From a checkpoint of a small mixture-of-experts model trained on Wikipedia: width 128.
Below are experts of layer 7 (counted from 0) of a mixture-of-experts language model. Rows are named router (the router's row for the expert), up (a neuron's input weights, with its number) and show model dimensions 64-127. Each number is 128 + 24 x the weight over its row's rms, rounded and kept within 0 to 255.
After each expert's rows: "gets" lists some tokens that make up at least twice as much of what it gets as of all text. This comes from a sample of Wikipedia text that the model never trained on. Tokens count by the router's weight.

# expert 18
router [112 132 149 105 116 147 131 113 117 139  92 112 134  98 141 137 129  99 152 131  99 101 129 133 109 154  86 118 103 157 135 131 131  96  99  99 108 103 118 184 136 128 127  84 123 130 107 140 127 136 100 146 142 126 121 162 168 127 145 120 132  97 183 131]
up0 [166 135 123 146 105 105  83 153 114  86 130 126 102 125 134 126 156 126 111 141 137 151 119 137 123 129  99  91 123 149 167 127 154 135 120 104 130  84 150 102 159 130 126 133 107 147 138 136 133 128 121 120 129  88 161 154 161 128 182 113 115 120 132 148]
up1 [134 107 132 114 126 105 137 122 123 120 118 147 145 108 149 144 151 146 128 158  85 117 139  82 132 173  97 144 155 174 128 116 160 125  85 104 129 108 118 160 134 167 125 175 114 154 112 197  83 112 179 113 128 134 132 111 151 107 103 185 114 163 142 128]
up2 [169 142 132 157 120 169 128 126 137 131 181 152 102  60 123 122 124 138  96 117 141 142 121 130 111 149 191 105 161 141 147 115 149  62 121 122 115 111 119 161 129 143  96 117 149 146 142 142 118 103 142 113 145 152  99 142 127  64 171 168 114 138 159 160]
up3 [115 113 147 142 137 144 145  85 130 153 110 164  96 106 163 117 119 167 124 144 107  88 106 142 120 158  93 123 145 123 141 124 108 118 142 173  95 143  86 102  86 130  96 111 115 168 183 118  93 100 122 131  79 119 139 111 167 131 128  99 102 106 127 131]
up4 [118 132 133 133  99 132 149 165 141 151 138 115 164 143 135 127 146 120 113 139 117  53 157 111 193 106 102 139 133 124 133 131 152 114 153 130 158  82 106 124 163 164 108 137 139 115 155 144  94 152 115 152 113 142 117 131 109 172 111 128 148 118 105 134]
up5 [151  70 135 138 154 120 141 155 103 134 112  78 104 124 115 153 132 125 103 151 103 147 142 112 153 134 106  89  84 161 126 127 135 128 120 110 102 133 113  78 101  72 149 163 123 148 116  88 148 118  84 112 139  86 172 137 131  90 164 172 135  93 131 106]
up6 [125 127 151 128 167 134 160 122 118  89 121 143 123  93 160 113 106  78 176 117 140 114 144 173 115 139 110 137 131 127 125 160 124 140 117 108 105 150 152 154 170 155 131 144  89 129 147 150 147  90 154 173 120 110 118  96 184 138 122 121 149 105 153 159]
gets: "ed", "ing", "ated", "ted", "ved", "red"

# expert 62
router [130 116 143  93 125 154  93 103 133 127 130 115 169 110 117 139 147  90 158 138 118  91 114 146 136 157 111 130 138 140 102 128 136  67 136 123 114 164 128 131 136 152 140 114 133 149 129 139 151 127 105 156 124 115 153 146 143 114 111 162 105 109 174  49]
up0 [143  93 126 102 105 114  86  92 102 114 126 128 176 148 162 113 122  99 146 120 150 101 136 115 129 158 122 108 126 117 135 131 145 121 108 110 146  85 136 132  87  95 130  92 126 132 173 135 116 135 120 101  87 124 125  94 113 105 116  94 103 132 105 163]
up1 [107 142 130 137  86 152 152 145 136 114  93 144 141 143 131 147 132  87 128 138 154 127 155 136 121 134 108 125 156 141 129 141 136 137 100  94 133 168 133 137 157 140  72 152 118 153 125  88 143 105 151 130 147 100 155 150 201 124 113 145 127 136 116 140]
up2 [101 167 111 125 174 169  87 106 160 159 152 139 144 170 147 117 131 139 124 114 152 176 151 119 118 116 140 117 135 154 114  98 122 122  94 150  90 159 161 178 125 154 138 182 144 109 110  77 110 137 130  90 129 146 125 121 166 113 167 152 103 110  98 133]
up3 [166 150 127 114 111 156 131  77 150 115 100 139 174 170 127 139 125 109 146 107 126 103 118 135  94 120  80 101 152 129 127 154 109 100 144 145 104 133 114 150 149 110 163  93 129  88 140 119 120 166 135 167 137 135 133 129 135 107  80 119 109 124 104 137]
up4 [131 104 141 143 100 129 113 140 101 137 155 133 151 160 112 117 115 115 121 130 150 177 132 166  88 122  81 150 111  83 120  74  92 132 142 117 146 161 130  71 158 164 135 116 103 111 105 150  98 105 108 104 163 141 138 138  92 127 110 109 119 161 166 102]
up5 [ 70 163 140  96 148  96 111 177 122 182 129 123 147 167 134 120 105 148 166 132 100 160  87 131 152 122 127 137 106 112  84 103 156  80 109 154 144 112 124 154 141 113  93 151 139 106 146 103 147 130 150 109 164 136 119 156 106 131 151 121 155 138  99 132]
up6 [118 165 154 150 134 156  79 139 146  94 108 138 134 108 134 154 125 119 115 126 157 149  92 105  75 149 118 143 115 116 113 150 127 186 109 158 149 140 177 170  94 115  72 143 107 130 144 120 110 114 138 112 171 140 144 142 111 123 113  96 132 129 121 118]
gets: "ing", "ed", "ting", " out", "ating", "king"

# expert 29
router [135  67 147 134 124 106 105 124 107 116 153  96 167 123 121 104  97 141 140 106 123 141 107 161  93 125 113 102 176 125  95  85  86 131 130 132 136 108 134 138 133 161 127 158  94 147 120 109 132 123 116 162 114 125 137 122 155 121 153  89 128  58 138 110]
up0 [203  91 114 127 113 136 174 121 138 133 135 109 142 126 112 138  91 164  80 138 150 124 125 145 113 146  96  96 133 123 117 128 110 144 143  98  98 101 134 160 170 136 151 128 124 105 160 127  77 136 136 132 103  99 139 118 100 135 171 119 161 117 125 143]
up1 [183  85 140 128 125 105 140 168 146 118  94 131 132 156 132 149 104 133 177 100  92 136 154  99 151 128  88 151 171  81 130 121  89 122 158  89 144 143 120 168 108  77 134 120 108 147 123  87 140 121 120 131 135 121 191 144 106 164 148  93 110 123 100 128]
up2 [141 137 135 167 136 142 130  98  89 140 154 120 126 126 130 144 144 101 130 112 105 130 108 109 109 125 112 147 154 104 136 101 191 102 117 126  94  70 154 139  88 189  87 119 122  68 130 120 125 111 125 130 115 105  80 128 150 137 114 119 118 121 105 104]
up3 [105 100 139 164 108 116 106 134 110 136 112 152 149 105 144 130 146 165 163 127  95 144 130 139 114 106 139 129 142  98 126 114 115 128 117 115  94 151 137  98 127 171 106 145  90  79  92 123 164 157 141 158 134 124 103  98 136 148 119 166 101 120 125  98]
up4 [141 113 180 146 157 143 100  97 141 132 153 115 165 175 140 153 148 134 141 173  96 112  90 105  86  93 100  84 110 158 148 147 135 127 130 182 115 123 128 102 104 138 107 132 143 136 160 112 126 125 160 154 135 114  91 153 137 104 135 112  87 105 137 147]
up5 [139 107 149  81 135 128 144 140 105 111 154  81  86 121 114 152  91 108 122 141 113 133 149 145 100 130 121 131 144 112 108 133 157 130 135 147 139 157  99 149  85  88  94 151 168 127  69 150 153 161 136 136 124 105 152 118 107 126 123 130 163  88 156 159]
up6 [122 124 150 137 127 124  94 124 139 144 122 104 149 135 135 145 175  98 102  78 113 147 150 139 115 103 116 171 130 146 117 101 169 167 140 153 145 144 131 141 145 137  88 102 107 149 130 149  99  85 121 133 116 139 147 143 170 105 125 133 124 132  85 119]
gets: "A", " vi", " Vi", " U", " O", " P"

# expert 160
router [152 120 134 118 121 153  95  98 164 126 127 120 171 124 117 141 130 116 157 136 143 113 129 153 125 132 128  93 178 108 145 118  84 125 120 105 113 109 127 138 143 174 104 164  96 110  75 142 149  79 136 155  86  90 148 144 145  70  95 154 140 147 118 129]
up0 [125 137 160 105 111 113 111 151 127 123 109 141 144 123 104  91  88  93 126 111  85 142  64 140 109 141 130 116 131  98  95 140 122 148 127 125 124 160 129 141 135 206  81 129 129 114 135 115 141 105 127 169 137 116 121 136  78 127  95 136 147 126 118  81]
up1 [132 101 162 105 146 130  99 154  95 135 134 108 141  96 141 124 159 155  95 113 142 124 162 137  85 134 123 115 109 136 122 131  97 107 151 149  89 118 149 161 129 100 146 141 141  95  77 176 113 117 144 121 103 117 159 117 105 162 149 161 101 132 164 135]
up2 [204 184 144 163 142  97 128 128 166 111  92 134 173 136 115 115 153 126 161 131 126 146 116 139  98 123 121 132 152 119 122 151 141 172 112 123 122 126 143 160  97 127 120 127 106 156 124 166 140 107 128 138 126  76 117 139 165 115 121 166 169 152  90 174]
up3 [101 166 149 133 101 148 112 116 137 149 175 109 168 102 133 115 156 111 116 193 127 150 156 102 124 107 145 126 150 130 149 156  84 131 172 123 131 108  90 129 104 139 129 146 159  89 152 124 142 140 157 116 109  89 138 103 132 110 124 128 160 132 172 174]
up4 [177 113  72 149 109 182 119 142 145 190 114 118 149 140 132 158 163 145 141 136 163 138 108 107 133 103 116 107 143 153 126 171 105 160 119 108 146 100 148 106 162 163  78  96 162 146 143 132 116 104 103 155 126  99 137 111 111 132 148 127 121 153 121 119]
up5 [141 149 105 145 114  96 169 102 121 140 145 126 157 178 117 106  99 141 142 154 109 108 130 126 131 102 110  91 160 162 169 123  84  90 111 123 109 146 124 131 152 145 177 125  98 184 127  90 111 133 159 124  84 117 103 132  89 124 152 144 124 114 106 107]
up6 [136 130 129 161 136 127 132 139 159  93 133 189 120 148 158 151 166  96 128 170 117 130 123 140  95 143 116 107 166 135 133 164 133 153 107 155 179 154 129 123 124 108 144 113  80 144 159 116 134 149 141 199 109  57 148 155 142 122 122 130 131 133  85 128]
gets: " ", " D", " L", " C", " M", " N"

# expert 127
router [132  97 138 119  98 171  88 112 108 181 114 108 131 107 127 130 135 106 132 117 151 126 107 106  92  91 127  82 109 123 106 100 158  77 104 121 116 147 120 126 142 128 108 102 144 148 117 118 165 116  91 135  95 128 159 127 112 103 133 143 126 103 160 123]
up0 [ 88 125  97 123 137 169  90 145 105 164  93 147 106 114 156 146 102 113 138 119 106 132 115 160 148 107 134 107 152 176 131 123 171 112 156 129 145 169 199 156 124 158 141 126  86 109 174 109 128 153 141 154 112 119  99 148 134 143 160 144 132 107 121 103]
up1 [124 108 172 134 129 147 120 181  96 125 116 102 132 123 103 108 115 105  82  89 109 158 143 175 150 118 120 110 145 124 151 144 151 139 135 141  97 142 130 110 135 169  90 119 131 118 136 118 140 168 126 136 125 117 118 112 142 117 157 110 136 160 112 144]
up2 [104 126 133 142 132 175 106 105  91 164 136 170 130 147 105 140 127 100 122  86 131 110 107 145 138 166 155 118 148 150  85 100 145 120 124 120 127 125 145 137  71  86 118 126 125 124  91 101 128 132 130 121 150 120 110 122 127 107 128 143 123 100 104 103]
up3 [125 130 135  79 136 137 157 107 150 107 160 115 116 105  83 112 182 132 139 168 126 136 114 171 141 146 117 151 144 139 147 127 149 134 124 127 158 151 120 139 123 108 137 127 107 103 143 141 145 145 140  86  92 138 114 131 144 129 113  90  82 109 159  95]
up4 [174 134 149  96  88 133 125 171 103 125 124 159  83 128 107 124 116 143 108 123 134 156 150 111 145 107  88 103 128 108  94  72 134 127 138  69 108 141 148 110 136 149 125 134 169 125 130 139 142 137 136 153 156  91 158 101 123 101 185 140 125  94 119 161]
up5 [119 122 118 145 146 111 178 126 152 143 145 125 142 128 124 126 160 113 161 110 113 157 151 143 119 125 113  65 156 151 139  98 108 118  93 132 105  85 144 129 136 135 125 106  84 125 143  78 103 190 102  78 125 147 103  93 124 190 118 124 117  84 152 110]
up6 [ 97 163 134 119 102 131 146 144  95  82 109 139  90 124  89 150 101 120 133 176 159 108 122 118 118  90  84 143 123 165 136 139 136  74 136 133 145 141 136 192 127 141 126 142 112  91 176 145 120 173 140 138 117  93 137  96 171 157 119 162 128 120 175 122]
gets: "a", "ra", "ga", "ka", "ja", "ma"

# expert 68
router [160 110 160 122 115 142  82 144  84 169 153 125 129  80 122 170 130 119 119 130  97  88  97 155 104 135 127  87 122 131 110  99 126 113  83 143  81 137 132 133 136 155 114 122  88 153 134 124 136 121 110 109  92 125 174 139 112 103 136 144 115 135 120 116]
up0 [170 101 146 101 153 146 126 117 142 149 127 131 124  97 139 117 143 117  90 142  94 141 140 156 103 121 105  97 129 130  77 104 142  70 104 122 111 133 118 142 123 134 134 146 150  80  77 126 109 150 152  85 145 115 161 134 111 115 138 119 148  97 133 134]
up1 [136 159 113  78 135 169 150 104 112 130 163 117 119 151  99 116 114 177 162 117 110 124 101 125  78 139 126 102 110  71 152  94 150 120 120 140 131 118 140 158 126 109 155 110 141 153 104 140 134 147 112 127 137 141 146 154 131  82 123 123 142  99 147 132]
up2 [109 133 102 123 103 127 140 120 138  99  98 100 164 108  90 145 137 126 122  97 137 167 134 127 130 127 113  92  76 122 128 165 107 120 153 119 106 144 127 142 149 103 156 118 131 112 138 126 116 184 106  95 137  96 161 143 151 148 142  87 127  75 138 112]
up3 [169 124 127 108 123 178 142 138  90 139 136 114 163 128 141 121  98 158 134 107 175 167  93 124  90 135 124 107 127 146 110 148 116 145  91 132  87 160 141 124 131 128  91  93 116 147  98 137 110 121 100 143 105 125 127 150 177 123  98 124 115 121 152  79]
up4 [113 123 144  85 150 183  95 172  87 152 117  86 109  87 139 100 131  91 135  95 104 153 111 141 116 105 104  83 104 127 148  66 109 125 126 139 106 134  70 105 107 154 138 127 137 169 111 139 102 140 145  89 135 134 132 129 130 121 133 142 126 114  94 110]
up5 [145 167 158 130  93 133 114 126 135 121 130 162 114 100  88 151 112 118 130 135 124 128 118 128 117 171 125 116 121  87 125 130 137 117 152 109 141 158 136 120 153 124 135 118  95 111 137 138  91 105  97 138 150  88 107 170 119 126  89 103 103  94  88 133]
up6 [127 151  79  95 132 136 136 107  94 134 139  72 140 127 127 131 159 117 131 135 110  83 130 120 139 142 120  99 112 132 109 130 142 146  99 133 131 118 121 183 138 138 150 141 136  75 128 161  96 107  76  91  91 118 125 135 134 147 120  78 116  74 111  72]
gets: "ma", "ta", "ga", "ia", "a", "ra"